config.toml
n_experts = 80
experts_per_token = 2
d_shared_expert = 128
normalize_top_k = false
routed_scale = 1.0
balance_loss = 0.0126
tie_embeddings = false
optimizer = "muon_hyperball"
steps = 4226
Below are experts of layer 6 (counted from 0) of a mixture-of-experts language model. Rows are named router (the router's row for the expert), up (a neuron's input weights, with its number), down (a neuron's output weights, with its number) and show model dimensions 64-127. Each number is 500 + 50 x the weight over its row's rms, rounded and kept within 0 to 999. Numbers have three digits each.
Before each expert's rows: a language model's description of what the expert responds to; "comes before" lists some tokens at least twice as common just after its tokens as in all text. This comes from a sample of Wikipedia text that the model never trained on. Tokens count by the router's weight.

# expert 48
Description: Word-start stems. Early pieces of ordinary words after a first letter, such as M-ess-enger, gli-d-ers, man-nerisms, vill-age, friend.
comes before: ", ", "ing ", "ed ", "age ", "or", "age"
router:454530504490505509531541439660484444488512562524533525535587528428411446545515504485516474582429537496561504590455539492429516478371576526447485521466532509601520425528489488559484537522484433
up0:512520499518538478487460457521463431541433505461451607490473524445504601462499496500494552477452550508467503448547507470483511418371527423430518479508539445530502528317525531420404483502496620
down0:498522493553561480465614497520474417485512555510459430416523581535497471434456482477458555541498454464433570423500414493485483512492527517465535423544430515440500504539533358462545480509468527
up1:481557358509471495514540462444539498459520543444513485560537509547494649440508430513559472530457490427510570494535515522493608522517428504467403367494570474572525447407480585583540481490521443
down1:543525409588490478496513540523474445418473501479410469486493610468484587510514414463447456524561435497415545566613457510476524526549489486469476523514537578503481434579427517528453485536600601
up2:490496524504494516526544457563480605503492488546581511576540560506440504470543530531539493491448374540629516432557517522508465526457512504553427573528384470482521481515500504585518555488509474
down2:490450520444479509454510540512501469510422522480441451451413519395552540423463523467467424448540518554586373496518490446530471536417496441517512491455473462532460448577515544452505482521485407
up3:550491615476553530482540501581489543455539493516520526461513474571495476507466554553569470530448505521465381423553543579565608448440471504561456481485556559537574436574443509552463495522394463
down3:490462495423515478507519530502490512495498434530540547418523427539534562594466524487477524598490542488497480543496528517565467553517502521571496478501474525402440580485454458563595449516549468
up4:517401454462561449428550438530592478506513460470487508468595469456449532498544590452520540429534562559477468569470524552501521446542508470532506519454506471489501461471542439516455517503511513
down4:563498527576483480457580472443527596477444541529478524512440470467554524464588509542511514530518472551566440496532559587539454425572508468463468388463524565570440534507473498565374554497527444
up5:447538554533571463445577491468568521593475506432532531454425456554495460501470518516495501505474443509533531491522500505521523393572451643495467457505502464500450469562581503547574504412428457
down5:510480500596494457489563495419522515512466442581555490569450397607565543493513449512551558487438553593564512530581575476515488494623522533522473493485507579460403491519447536532562445512464547
up6:493502513408431431491548454546436475509498413443537473477616482548490480483491618442585552536466505563496545475519571595429521597475528543493535441608512544502436530433479519424434494531502433
down6:608548554449494455510494454484464475521560455559482529467536397614446519514462518528517592535577497543379471429482514515460525480505458459535580438434438470570390480597562480483450496483448425
up7:568455544574511558534489537539610454468613542520497447465576562556603469483491474457450565518482573573517440531494455473478474517458461422452514566452482504469496510425451531553512441411522505
down7:530515572415445520502490460568460466494462456409447470497450474506571480509564522525500414386481533464422488460462488497596445467471410541562511467442456560514477515513510527526445460476419558
up8:542467436533605455566501466351507493466508449524455519542388507493498529427613515485450463465376408490621569480533481462503559479457508574537536474582453474511525485511460511473528525472509587
down8:488463496554510394603540508552527505455540467507550531524547466536530635435477516470534469602499492444469513570477575489483546572544506528438500545499541489508440379409564567444521382504575461
up9:496547500566441581568550477519450513579546467595587541528403464385512518460498451497559581377444433521528525485417527476519419536444591565512604508432475550526501533555436549480517470452525517
down9:530430550470507569459576545505505570568478454436564472514557482509516518488486514423411501585479348578506436508470422611408430501554490530470452465507542538499539518498454457546521381540466575
up10:583473441539452504489497484465554473515408577491528420530553415498494541540467503430530552509461507511575508533569506527453470467542562500478522503581496488482544489514594425539529494638560517
down10:394550509474480503575529390483442438457501454459553423442542477585510533547390462472496431408426442463503516537487517546448530452539499596513520461502490458430485533446451490441494528493457528
up11:411461499526575424505508463472531504536423435498437496480569466439505551482531533437563387482553433506435479439418542544436500486504529459532523449418463615515532461430511585486498523560460539
down11:464537444543599422458554517486467566511498545472520489488535558555478440455480518389542577576544466518497482364564479520502431468444566379482412601424459552448500427479522528454497491466530486
up12:509511464474540547502464478484420532422577527473538493519472559488509486507461535422558502507524459445546500462565490445506507546559522411555542461465528521560401457595551536474487538450392457
down12:476454470465526426558537578486508430453412450490512473403467443510490476496505596577494547495482481463489505504452509503432446574399487541455492525590449611439490433487534514475494460501520604
up13:375521497547472459527513604459470549493501538522560485555477356498456552465459561484511510522482415484471455632521540529527541600482497434481532542443512568484496513469525510469471512592576498
down13:548558384518472469517375510489481556545500452516455492522472441479460558468441536462467509579529532418541479475537603429556541554594415488412525494412446486494557440430467433498478575555535537
up14:505415490591475499556566468532510423489472461467507531580540485532447518579542503504540509486602455433533578520419490491511483576470444536568541537468531539503524464464414410515561365536610494
down14:491493525543511521471496514581519489396580535496491533495455430593452530549466535502497563500526604547585562434527541584508489461447449643546512514474489488494473509572519498514444452595497509
up15:456429465528502437484536549446506478482372525561494553479432422473529560532359507535519482431559490378541517553542571467539438560440508524464613418479450524470460381499501541500523559534509526
down15:546481435445503535465541367484500534511483559479566444480491459420564501476392523444468566482461464528445510605464471462540457531325489529534454552420523483528472437532538453518486491486470497
up16:509533505495514420543489535444594541555614527416499494475488463515460552475501513567490471531430528458505545450555561393468545527478476570496505463632462498604501459538527644492513512458402513
down16:469452490571515467509522483466581429481560437576532524475484475438389463397494413466524428509439439463481511517559531538445568435507585560467551545524457492515472428553535502483444539443486516
up17:557508513538516388624513486588483503523532460488537492599551398482480563480487428502478482558533554503531521446503516509491550462502507450500467580563552408397512465545421437512434449478524490
down17:432515467457456490467545461485468489528432554537588481494435477484539607422468483508490483401555514526549439499506542441539501407450458522437397485486405541611487571552549453484507406441485447
up18:453479556482574404597522439473484471504565549402546445438564536519450592486533562516485420519510594510475438399498507529461475469573551516564505432536554530431522499492508506530431588470470481
down18:394532522431470433440484534554507517489489497539488373498578496461474514495531494424530537508542517426601479586441483417540493541455584510442559452477580569541475430438480549497562450506462535
up19:547486444558472534487447448504511470589569368540530563494503517450520405450521431463425390559529501505506523619509454425408512524480448483447411485462511465509404558473517546433560472481521488
down19:505471445503498529512547482470454469460537518614544520398415517541437448473467514528550549533447572528473448408580414580527485490492479465450558517413545397492512514450508530502381617520474424
up20:548441520496558525481437459494516454556542530469468587528509594475479464566455483516479558530429559465374576487458462516551421442487472360506466453483520557482482472490498508469499419456513441
down20:476486473377586569469467577507507490477448454553519527468478503562474482482561425487590483565506493511599507512523540503502461450496544545473532586527518537499482463515496481511551432582465376
up21:480552476437472504449473555413600495509439438551486474492592523447520530403551558521478610553496480473484505501500503477502484393397527511435565613423471490504524420453467491605452562474465554
down21:481550560511492420413557510488551557488533582584593442518504553456497522455504555518575612580471472514437457505478552473513476517591488509438568432585450547443518528522564475566433566463479438
up22:558542508516526592555583447602505518458542495617498501444499530512461485588496443549515437589445548427545534545565571431561458497511519476576506454509507580410528488564517400505482431446532507
down22:438529443471437482581576627471488460559483454336529577529536587451608468496594469476511547436517501542414524578511495431516501499480480535517516511453545418556491468502554506384457360533485534
up23:497513475474478498579457462537431534538441467524599501501425583472484546576544552566478357382476499514533447455524530481464523514484540463518463433501550514557435512449495578445490494549499444
down23:410512540483550499454571462514526509497515529561499477475509486445457455604595540589451507513517498434561502558487455570650496519557460444457456373530535536554525517354598559517480484540505556
up24:528567486444560527525547532566534421500524440516512649536522427492564531437484480414455559485585546459524541565508424480451461488482522487504435503485530483562468485558537522430474415616515515
down24:494523527501532509492484540489517431522482531528539555558438443557507472563449429502513522438454452505563573532426426552526481479470517472537479576506519460405491461548476570537556528483526415
up25:570539505521482485479334420481507542413531537520556554499409501547438544474604506469499542445486462504540560574494482584519506552426483473549479462537532502658454428525504592474486507497468474
down25:467448420482507477576405528466597473452481587441536518599466452500519476547512527493563513427467541478561520527504481524518443555487532591547503556497491437580466498502601532378548484551546604
up26:584448530551543526521531488538571465520608495505498592505546408533487510470541492441513475485483483479541516473565552527475493422461553490514499576512521586528474507457548515538538439539371547
down26:498502558534532470546543497527599447564545497469447468516502514489458443484554571462511426520452411497438603570500550582444499472427516387435413448516514561440482483535586533519530491448569466
up27:566584499507528521471492446557504485524461479612480540385556419486500520528505553385519493462486476582467546484454509479480566476536508413506538466479491508446523501427530461411573503516547527
down27:536503511592554459545461519520484403449491552462442489379510500553498545533469398404382515412538493449455466499562441536420453437480528534597527532477454520526592536557509502506483469439463502
up28:530456524505542441453427551566477460505451439554504467444528465488423463442539500554554458557426533537561473488473567436488441424458427581504491405483570502453563522489447530527416512484484455
down28:511564542550551475476473490383464503483536509451513478528506526553469410504509468501473418507500456362499565584561571629411546513503499503514570537510530473499573548554489470578471451510624534
up29:576468470531609397481557512459450543529529502521457556489504467534525523494529452504517508532472557490520396450408504515465524540497452576412520527567536594478491469565455507561481536542597560
down29:471544415534482396449515426505468563592466554465444468443574534534480539533477607480538443409438447584469492430533619493485424577490488451478469485558554526563429463597499507411444505563475473
up30:513447440477492485425536449477518367502504575598467499554592473408528496469493560496441484445458515469543555554498464438500510505493552494526484510478498547557585484432477558542542572497430588
down30:559500395481384548501451483466404456500607466515575445402413472486466482509578486538531406500505463542467536556465577489539498479461526529517500499493492444444435443459466495553494464489459463
up31:378562554603520508523605488480557526564525437509568585510519422519396423487525420593542506572550495521459486536428512588453492508550543482539623526500483497542558539448499531482494582505579604
down31:532460530521468540534521496557537523459437543511453549545497569530482465539548590486395488557477541460467541390505482456463406516551515458505385477509529538540600553404512498490414378528513524
up32:472502449556475577559469443432541397550473600442565514450556486488451505489476518546545565543454504560471492448440506518569634537452502523512487467475462535485491546475532450492497569449496528
down32:534411414572580639528462477477450506534384479557494420513454390498541472531432484483524553400535571572456438540455581474502482420588418536455518570508497500521470538480480463510505527471538549

# expert 21
Description: Intra-word hyphens, apostrophes. Hyphens, apostrophes and en dashes inside compounds, names and number ranges, as in One-Day, al-Atassi, 20–21, d'Avranches.
comes before: "s ", "201", "1 ", "yard ", "present", "year "
router:459526562608551579538467476550513534476563459594451451435566487626516410430565447506536572477515467507510490481526485474446509435507478421478467448497535509527482467566501554477560579505463597
up0:435532589494435524512539459451486426416486490423477494594577483597495393576483545568439497473506483536449484474547467560499587491471532501399493522527617434516462545414449502478506504502442498
down0:469444508485577414560493609480503443523594469531418466490513520485458486526448455526431566622488523497539518633565509450414579474500584507538490469472522509476473521563481511565526522555531477
up1:483496524530566419507358498472475534518528524499525590491467483486538521435471485594511444427540478427541463478465523592471477520505538541515472540546585538511443571584550566407468524454528496
down1:493490473458485531448517521448526491505386437469413520498492519532339471447571522435510500567416559592516494475427482454556486455535526551464466484510496493483455480509546542422532497569546632
up2:510537579506494455484485470541483533641472437503479543521523498512490508608561448507509519522525536495493522564477465536497519518554577525521430558512572596456431483521497579532448553461507401
down2:506423496533446571499431539570498520506531522524418478600487517483422486456499483601486443487484488513478466393473558575568491505557445481511540562567524470424459552480579499428472458508531503
up3:485485512469498485503451470417585531542477571468503482441432546595571483500538497575568511632593419469514577532500492487510492548562535471516496536455506509490434516534519536528505462545526507
down3:526505457531430572474531465549479447462578562490451517444496376473514554469387471568447510521463415454461534485567546614546421538493541387489464435389470519440464526463490428429563546449469484
up4:463496502422427513479472433473527518599494404520499410445498652494459423471533509566515437473489423520512478568539464524449466448567527492502543530507491531494436531470516483459447622503553471
down4:477467613660414442422553529524511541482522552551458447541458496460387568528486528452432546522564507465525442570506444467575547473453425510488460468527403524549549500548487473474446407568458432
up5:539520556484525523472476405458472533469382425454559476513498501436440458513533499521480521462548466441557429521508525537512421500436605494497564466551502466376571462445539523552433561476523477
down5:511576478601482452510473533469487551569545498478493484557468502547502473491556450463554528447552468472512564398382429474448459603504572463500509502528400435469464493481516502499508461464398455
up6:454493469579510462537389402483567467497504382461536508403553509511488517529446552555465475493491544447478484539499456514551464594415451513489546407478570484572611512504469513407430484516508470
down6:420459552641435421556521489552563473480589483496536523413454498453505521470547505498465445574421564516513483509478478470440498528477410538521495443484427448507450440542511502574467552444443455
up7:585459420489455536452524442487457544628487478570515379573460519455430569568419516545479566566389525499535371498487436519431582560521495490526454560522498507545478587504496503556474511482555417
down7:503589501465598506484578533467492433538495465577501486554494568458482513479597521536542490465481530496479515452546554513571518569525583438473523502521466519499498603552464458514555432321527490
up8:489542541546461634471461485578404441560492450550577519437454492539410504596476499531497501564510521521593479514539578478469532479576512491499525415538561433488485608435603443431507525484511623
down8:512560452547506356572573454475491478465563553476471540422509569524489550382458504451434512556471509504478496430500529390501476500471363492517517510452538529496451550569480505531394462436566469
up9:531447468491532474519542534555478534548412439566503404590425549560516517467495557468486531505552493463406452437527464547502487499463521583542454458433472528467515536533397450475480468453585501
down9:572474549483413524507507479459489532459448557568566533548451363410468535597470463508508491434451524506453679442472528525495482507501549454461457586534529482505477395482476462468445468565512461
up10:537452574514516535559468555496451443515416551488495564409486476555510495526478448451567586475597401473549488514565506533498578407570458493484480464532578551572492541432574455512438532515574492
down10:453435540476457492445489543565482496480482504477537532487520544497548477492574387556588456529567527622451483542505438511520526487487374447461489531402501405503423531523430557531500463557553525
up11:516529452482567420552543503523470453504409500462544494580476538526520421486575534477575545578491428510441527556530545452477462535425465482417487495564511481575583545436377631443527516488434387
down11:572544510471558541549482466496441502423467547495503546482474452422453468516434546368528499541471549602516420500522562563433522472446544310579505437586501510480413456555475559493537494486509519
up12:578512490521542389521542534543554501510497456560459547523521500450550540437438455615561467383456458404442510458535528467498547535553547523525460568447507518536609496547612568533447545422505432
down12:482527471465450443565502496558494491500442526491465537492530564542639470503540538440478463442510458562527507511448541519465596497398389530437492511403469521470481529466541458513526463486466479
up13:432443461470504531413590468460539463497564538479489481556465578478421400477505486523472494483498412508401462515567451572481528597589527504507506527455424441508555462540566547537493489468562499
down13:641452491459455520507573549559515513477549435476460462546565411504468508492455480459445620531482535469566483489522559504536481512478511422463498504515484560543513501477523532419478501470439466
up14:614458495511542570481484454569518478555510578533520561459468567440445539495496483610560484501468442440518458551495541492415408511527514466558582473432577544530465462407501483430595498517453360
down14:555569530560504537523499486609472516485562546523555438411532487488457477526508479488490490477467449490457498547563390557401500438609461403578405514533453400419493483533466528474504519566558481
up15:433418541461558529418532482448467462489274529530501469509575452506506517559483535585434418518443434446500542455429494446528543474599589513531496540480494431562532466505513512428495475481530550
down15:444494516502625458431483561522478446503466436533550439483632535487546519502471479484480417528508540455507513457431542511556513483499463393569529465498546416533484532458523551498498447565599560
up16:517494494448474608491455526506475522561569510517463513500535549531410504405441421434433475518505507458505490497488524472492526440571525539462475547476509612604467542462403458493481526518522508
down16:501475479514505418477547527540546553493549501563439467584465545441471575526519408499522428576501584501599522439591535473571469441389464447414396495541453445425528461426547503446505403432507404
up17:481536503522465416506526504501484450520635593543527491439539438525502513570553568538435576399422465396537531515446561504557550556497599469487513653488549532460529509503415567541486544523546463
down17:520563533419618512512470554491426534419579539497515565450513521549471674489587439457579461584444519527460530523448562535485521545483501506526517488573478502491522464496542539467419482573442515
up18:601441470484559448448523486524542479393552497607572450558450515506534371450465538536487551596416473449479489385601498506551446441547549480475453552488540521478412480422558411532449594448528525
down18:395467581480541463571552502517585490500466547476537566513455485565457432517467484468407496615435539565515513446570581433539543431554509511385457523583569511586449544435513534514520531533511487
up19:488525536477460533542557506391550528527477496448553485533581524519432524380426521517521557503482531570560402507517584479543515497544495574585500518483535516497381462499451500466477568461459555
down19:570407551444436442534490560571513497414375482541512529488556545510592528512576521517522525572496599546509464447499477561541494447466576574415455491476561480486476537573483440536491567405470431
up20:539577424529514582516558548447491401566608510543550481523369531460469505527545429504469430467524488585470523431461504477477441510562630424582483446471450466462535512524560474539534470540559579
down20:554504515595549415504474562609513487570531498435492536483485474469565410510613500495478365471500530537456471476456478536543460551495611543574491531497484487501478531538487553495472493536490510
up21:425487446428498438500552479504498499517504483467577462484528514469439474570489548582542575431495586510513543394420480441505516544532517542565404457412442568545513575375440400569484562525437468
down21:458453471472570484435477531553520490558518450485533512543395455543386538445462542496567428466462508454442501511446524387468523453417497471561509499541471437467475581508505548457488465566498478
up22:446472517511460571546428404557539535501518495449538486500437572436464436544459428518538481536473501540506510511452515476465467597352509578462498529553534451412475530458583542564540569545522467
down22:522449499544481425545546552549614478426533501533543470485562506527590503445443439513492567515511517544455558404523629519577533569513495550438446477544477498490521531422495444517395526517429490
up23:476409461472486473441484502480493547479645494529529492555501507463484554496448517480484484503519519597479414476454551515448523567446415459498398421490429494434526499470518453515434523442513556
down23:502454549523509457509407450515509582522482489451555437493520579459422442451567445559465576496563537539511505501469514475519508553398548534499343570523490550496539482523455459485590580454432491
up24:447518487488514455431430550529481504569477524494511500473471682473464526583524556540515448542548549434472568438496482567581487478532482484561509549567477466596446509467506556410500597474486505
down24:448483497466429449514569504487553468477470626509479488373519531516452475537602494640409552492449507545524506541537432429482488538490479543475484635480525474534527469432511544542457392477557565
up25:558419511530479530436441508449617535579599430476464537511571547564414562529539521552473436573529518467375451544548479527481464519497548468549479521478474452663494488572427545454582476510500428
down25:514471453603437534415484472543402560461545595506469516505483467477448511512491502516507414476540549476409497453485434439532519442523433504540584578497508507481457504490463447407529452553570550
up26:429581436484534500462436437485503515506600500478544564597518468606525477488530578415522494572407562423492547469526495495558459498568457547417498515503462465474528434448601474580452494516473504
down26:537488460537441533578463553545464483448554486468551501484486488544383476479403462507558457493575448513545473506603494498465539475527527523480511535514387567517453470477534574499471564520509455
up27:551506430448441473541584459493451470540559521534577539500487441434438517497477561493599440476548513457487551478468495445488472502466513513433499415457437446471401547546457533545400477478534501
down27:443496488413639534547450433465550628554477528485464462536460497583465530537425457544524454435476504485501579554398422508529522469458443539528507589507509478434545552503476420538456386511462592
up28:506507493449518522467474455426569574514518450523474452567486513423538446543474429504510504476408414439513544540533560523540487460562420452632502527471497502562518484493492551510463427500459481
down28:527415484425518507398504478500468521479448540518443482467490512535510532509561462470477588591545520527503538454551516514496470499575506452507503457509484519461551466562463461492467531509539475
up29:585490558480519549578507511523474532505502479557507523427444423587501566552559462475510540512391488445431474424482474430565401502540431484527547482478490412533506526503487507601503465510506521
down29:543563453523453477504559488544532501531522485583468415462549482556455423498554538413544589422478566539499467486576545502480493519526538443584546471383497439535535472483475569441469560567524498
up30:480485486548511545497643527485488550580524543546558532447502507497463486496585481539520421546479501587499491517500604485442502543571544523504578503452534465521477511565533495567450528585496523
down30:515543512471378490464540355584411589547583491442518521549535539563531514496566589480507495502535437607496508560493455479497488494366551502488516507492461574521490467486506540528471462573493494
up31:512493529575527533518445513454657548478505414456467505498439472517554469441475460480523416463517578546445462506467604431587535475564493545503459513458447460477397547543432508515511504473467565
down31:596497471544617539604476434524536520414462434450552505565510469488506479461515481471572458516509598532511524504436567431492508492379515523478620510507517554509440575588442596471524508520511511
up32:479472493471428524483523540473420550514568504500530495452570489448564439498501498518500508563452506438460561461534473510373527441542376527598514403528464477471503536530470530503509568463388510
down32:570465444474316576482487449537478436514382570528497532500522518521438475545513564500501462489485473512502486529449377554469400562530406546579557568589531446417556408444530543547514469418481527

# expert 38
Description: Inner word fragments. Middle pieces of words and names, often Latinate roots, such as super-vis-ion, ass-oci-ated, lim-o, Hon-est.
comes before: ", ", "an ", ". ", "a", "'", "or"
router:466475440555449465459545507543520474520522525479649441424478494409510489512509540516483402591460448461464511512409564553506519519397527538394520515513458484454411509520450467481650501498587502
up0:450445413475472546558481540494498497606534494435584555412499435540507460360537604453448537437503509469407472403437447583477486559436430491473508554502519455455479495527530492493459501510512582
down0:511531486437504494568502564426555457488467598509488464589508421422497572484510530516577568419572500537526524482489565559499429474556487388466518539595406464499520560541515599482529468420515580
up1:508536423616519578465507600590599484537445552482520385494494443465514542539437447497481461493407457485551402517493628474499476549459507530488583505582564539478522577481459469437549504462509431
down1:517616551479561514561422549478454542437553513508419469427488383533522503493564522503496416539480531458567579405541574530444523524478451478516568518483448506495574388478522500409506545422443536
up2:463460523477457511637502480493560496544516451494472527455542470534553466473545478518498478550495558432646579546387434433474506526501536572473505540533572431513603489526420533499479454455498455
down2:450531512489394543490475560536469447502479429527457522570550496541498460484443568573538440475476427541571486455492488545524573441486582522462547443549530464577441447524502446469499599494467547
up3:417565580537495454466473550480551435524495437538537548604499485458561499524475496516523518481401443525508481451578568488506462519458503390522561512556571455410510419503536474510468546491624558
down3:408542598606567505468467563533531386436500474442470475544571564501501443625491529518541537442413484579531507463528493466519559546545514521555437509544424547517467529539605469567409505530558586
up4:540416500502492475583435492551537500465524553453475518494482486541579540512546542531449372440562448494448476457479437477526513565532516595546561466524492565551532501459493544478409517578532535
down4:518562501498397509558478494474470492472399660509575543488509465544406447498529468581463425459508478480508529507435549487502557460543465453492573525510499513403495489580533449480533498509399466
up5:446485479448469577447492594446440514507517514602440558475493453530517633522503518424526453489576533515617523431494529465532519495579452465487599505452549479433456521488577444513529484542578497
down5:506578496475481522463451405390457562488517447415482496494464561477485524573514508489513506529487495479491481534483508446464508547509568526470602441522511476500468417438484507386597589578481430
up6:465458583421529561478567447531519463479526490578526497569442502536509524524421427528463555510531548527499511523514468420522515576471525457546641470491484445514571551449408568496460529521547426
down6:458584504427611504529458468511521506452456439566389542534483557519424506519567479527500486376545524430487552424364546492429387550525525461513444547416561519462523452569503541513484435579409479
up7:432427438530472408552504448440492521495491491506527469479397416496455506506474477478511566470495611538466564517488550550593521470619577482447535588478448555550471554486591539558574503463487517
down7:519497430538528476426513609537480490429469527555456483505503406437516462572547507559491475475561617522414548461548455466481510500594495555482468537421404375514475570494562505570524452515610571
up8:477440483570582439536447500448505388491481522507513525509469571490469568515413444502533573444475449549533503503469519515473492422430544483439519540549587425497482546428494486520360515413458485
down8:482493538552504500475562525491500469434416517499427531503523465517540438501501451414485519471503437545526538565515509482463460510449493561450503474508537400461451433501523543462509509450458429
up9:579443514509473554505438478528462467501531455541449535468562531548485489576468544524550483569483576497494547526485471482438552509510476519347475550581481477377528574468506474501550496601493518
down9:459481535488499489468399400444508493481466501459492436474381579474456522470462491549559539417481478488528549461503561450519427471553534449521615590507470491459490520474404524543488491420486475
up10:426387562523427624560449442501486435560538480546484555551529495455497587499546483494530477486512563519384454360429549454464618474525526528539470561445543502599508454615460514538498561481487497
down10:470448523581525496543354494603509615525442504474509575525557472371500523416415468525480473500570515559577526409431422469476570457542477480561441477415561446475486426492490530512474549494495579
up11:394494433538453543451568487576492442540526558609562445524576493425499456504406494518447603559504526458413506483412506492428489465457636462469427602523451540520471582557556584441445521542501492
down11:600510454546541450552550458524497519406524471533452413508529560473395446608548516538516502450480538477458517429479457517464529546512492539540447503466568442489556548434437484497410443459398463
up12:522533511458464623582447451476502514497458467452514516526406502470533463464495403546461475499383561508514531549484572471408634542481548523492456467445509559489550446444523573490479434563524559
down12:543481486499460382470562502507525541499551466442409506517452562490536520551366577528485497543504455522563512572538502546495530421567609551476488566554528661519489540502522382485529499553534489
up13:517509564504550505562491394428549476503476525589409477459473518442437515580473587540513514489417528499479461505404541517467454493506538543531498498632474452531459445547456436470602459475505531
down13:477449567418430487549473464524613556465547417462506547428579466474491562551527410525523515463489610542547438543561426528529480511508431509458462551577487402449508544487527588533460555605496559
up14:626448513525479566429390549565456522546514447551479479550488484528482551492527440586567578463505492432441494595474510492550528457448472481463516455518495505512498564507419506549561535517483507
down14:505567589527499428527464516505521515424472495515471497526589537489548424494528412422479440467511482464518511414452409547597441509530563607513570553532469436549444618466460499452493488502393568
up15:500482508497499443460496590515443510507468493528495462471520480495524478495438431529415561532525519465480512480386525541404455436594567567512525535452486466411478530448491469517429495508448515
down15:492522417453506461412510552496542590518577582624476468513479395452549572474541498538425528528404542444563467542483507581500529564551449409467407511520526487443534468447537439631436567534579551
up16:411612592442480431494391597443491501451529486507474487496509444467564505478429474552496498495472497498490575510432515441453441545486493445427537518513506486584526521536495599587519541428548361
down16:478451493460547509554611511468489512475562499563638582538532471588516482457470514519518441511553540544437567483502448522506521527402549495539477424460533560539462452508484567508540431553521504
up17:517475595524467487539588468432495437538492552467498572387522491510526480534463568546480455519490451417529438451479540525456503581566388466520485522439497501529417499477484465507551456570493602
down17:538578530459451439491518529585541437474459484510539494503441544505499510523500484512409472528562487578472495454503523458510621523493486494446419501478409476465466461504512444553527511507540525
up18:508449482577525486555515519461450395501461494502585663435486468576473594505525551491410486437539437415573622527507593483428487528397523462462511544589478565452496435466552406461563459535508484
down18:431413483544455500552542505416532490524504527609561496535520443532531444517506440445508497515467459483439566539517583428502510454515530457476530560534439478593561535443557516516476470575486486
up19:514604486535515492550494418535495468537494482494499507512565381524522533485438555547487481606445443482556573429567454500396465508465520606495604446460502584529508418493592510545480493482541441
down19:497498535465545526519557432461510543549428557543489558447489498603544456609515490426467463559441539446557553504517528418421456588462495492543436458525407532484473507468464569541596579440402402
up20:489520570520449534514527521444563481468468447579512480498419550488509415544511546494405582523402498449573478532468570362484455543499495554522509495534510521491456530454533511516514552520481637
down20:638557540567463504468557546438493422472485441492508561450497405440438496458493554479513547515450392528488535512534482483516485491470461517354486470544404551528497485525521507447397442513540501
up21:536530530408553490515555482405499568514538545422564447483467502498470599544418592528457414419584520509410533411500505461550483486490428448490432535372478469481509537423402459498498510476453458
down21:509497558417460482450515436487548490482432436480592511493542609506463556486506485459630495438507466496506408562580512451468497517359534547513483428451471531564542500463435498563498540469416471
up22:460469452474563457460543460483449496497383524554487503474555585575496453446492560494557461557557443606456486478482443433429491514567499495539451591627522536565462526532475499469397603519508524
down22:487478507422521480594614467500454509586529556454580528587467457430431452524513500525549518439461558534573436521581461505464529517526405560542452480469555512491522554472464572551455504574474582
up23:504482534539598525569450508526509540513401439433475495497482437450483513465459451512495502545531538492442532532457532545445492409500482505475565487474492498448375486571525462522503500476473465
down23:468402382402400444507501472512559481562427443470437482461447491441548510528598388519476590553493564512536474581503520490466508517515553431474450457570450460511482506440469526485543519510446437
up24:560484516568501500474548434569565545449458498614523562474478460493473498471531528541467513555555495523451388473475590436528567419529471581467506465536570598386538494464407572526462610465521513
down24:488475416473518443581516572494512517480580514510431501486553514528472491379546467576497541476517458489558434560501522598535456565574528588493501461452465580469455469571465462559516440504460406
up25:446546506530505490441452546474586408475540581592501507498526421476580464513495560532456429521453473533455512510457459511490444472484493420533493548507531461390540571452570452430485500536511584
down25:482404552496511505433479511464477582603563580516493510465502484481428478551487456568536488541454586466506513509532443503491526522573463492518531358450460493483589580497489486481587388544639418
up26:456500531419492461443447506501464462444502590482557505517523547561487488558474491470440531402553465486505453439442530418522534488447441611480491444504519479485514457660554402445508439528522524
down26:520538527523482497534475510494508486459559504524479465423450537416518455435615402490498581421444489526426458466444581527505503563493455507564478538393485514431529465598505518524510449568535507
up27:539484450490533449525475563441585419496560485486503477510481408561530464455499499409433573458501509478569499490467451521442521554490492555621526601438445462440467468583468495558521520458541514
down27:527443513488485512421442489493474545527470593581538412484549378520506585586587592475468498517477519447488496438483497465440493487492459529541567475490575503508571360384513569439514526488509490
up28:544509422479465452521501526491472571557524447509538444468489471477487580477491570443533569522516500592499533481483451421476511422493512466484537518514544449393507556567457459601443469494576575
down28:634493474566480518528456483557523483560512439486557531500416479484531543539520465512543464625504521467555523489487571578483516508512509490584476438505615414529485535513483428411429401413476518
up29:428408548536531474393476530514427414588484551509486500528423538416535441454564486539603477456467384586532450436616469550462576532439486496591516573479519526491448509468434593508503487526508546
down29:511544450474398405428600553534460473489521473495472532433609521485471496492534516451521531581470462473532471568459501466508445423472466514496490456480569534489446496460582505505445585492520559
up30:320512519469519460521551518559494411408539494468450467457492531559500546558451493430546530487532462421475434441427455449557460518471594480480611579436448583506521567507492506376476420475480457
down30:449478417575563503458536450572413401468510569505377523645512527496487531491532508520493473464505516460535549521460453443445473484467585487452488463489522521556595435501412533517485507488563537
up31:499389411478447516443414585533386502543555492518538553461524434481542500420459472453498465562553545601546441502491459608508561453540468448487482484541538427542497541554548492436565489462569430
down31:509521486529524554518486434521532556511542491527567547589443514466455489451543500467548456532484458486527588492528530463344470454471505361497576436541530543473504597616452522556422561537565510
up32:533519547478456540546588599512433516527529388580519485488493445581523554511432536528547455575538531512456547457475580556349544576549487476588524530548535569486486485579496533493494628534569499
down32:540479502527586563450506492490497511501498513513541447520513482473552516468565490514518442452566524500414453520555486491595474525507439508493448493457496474477485456515693490462510567515451504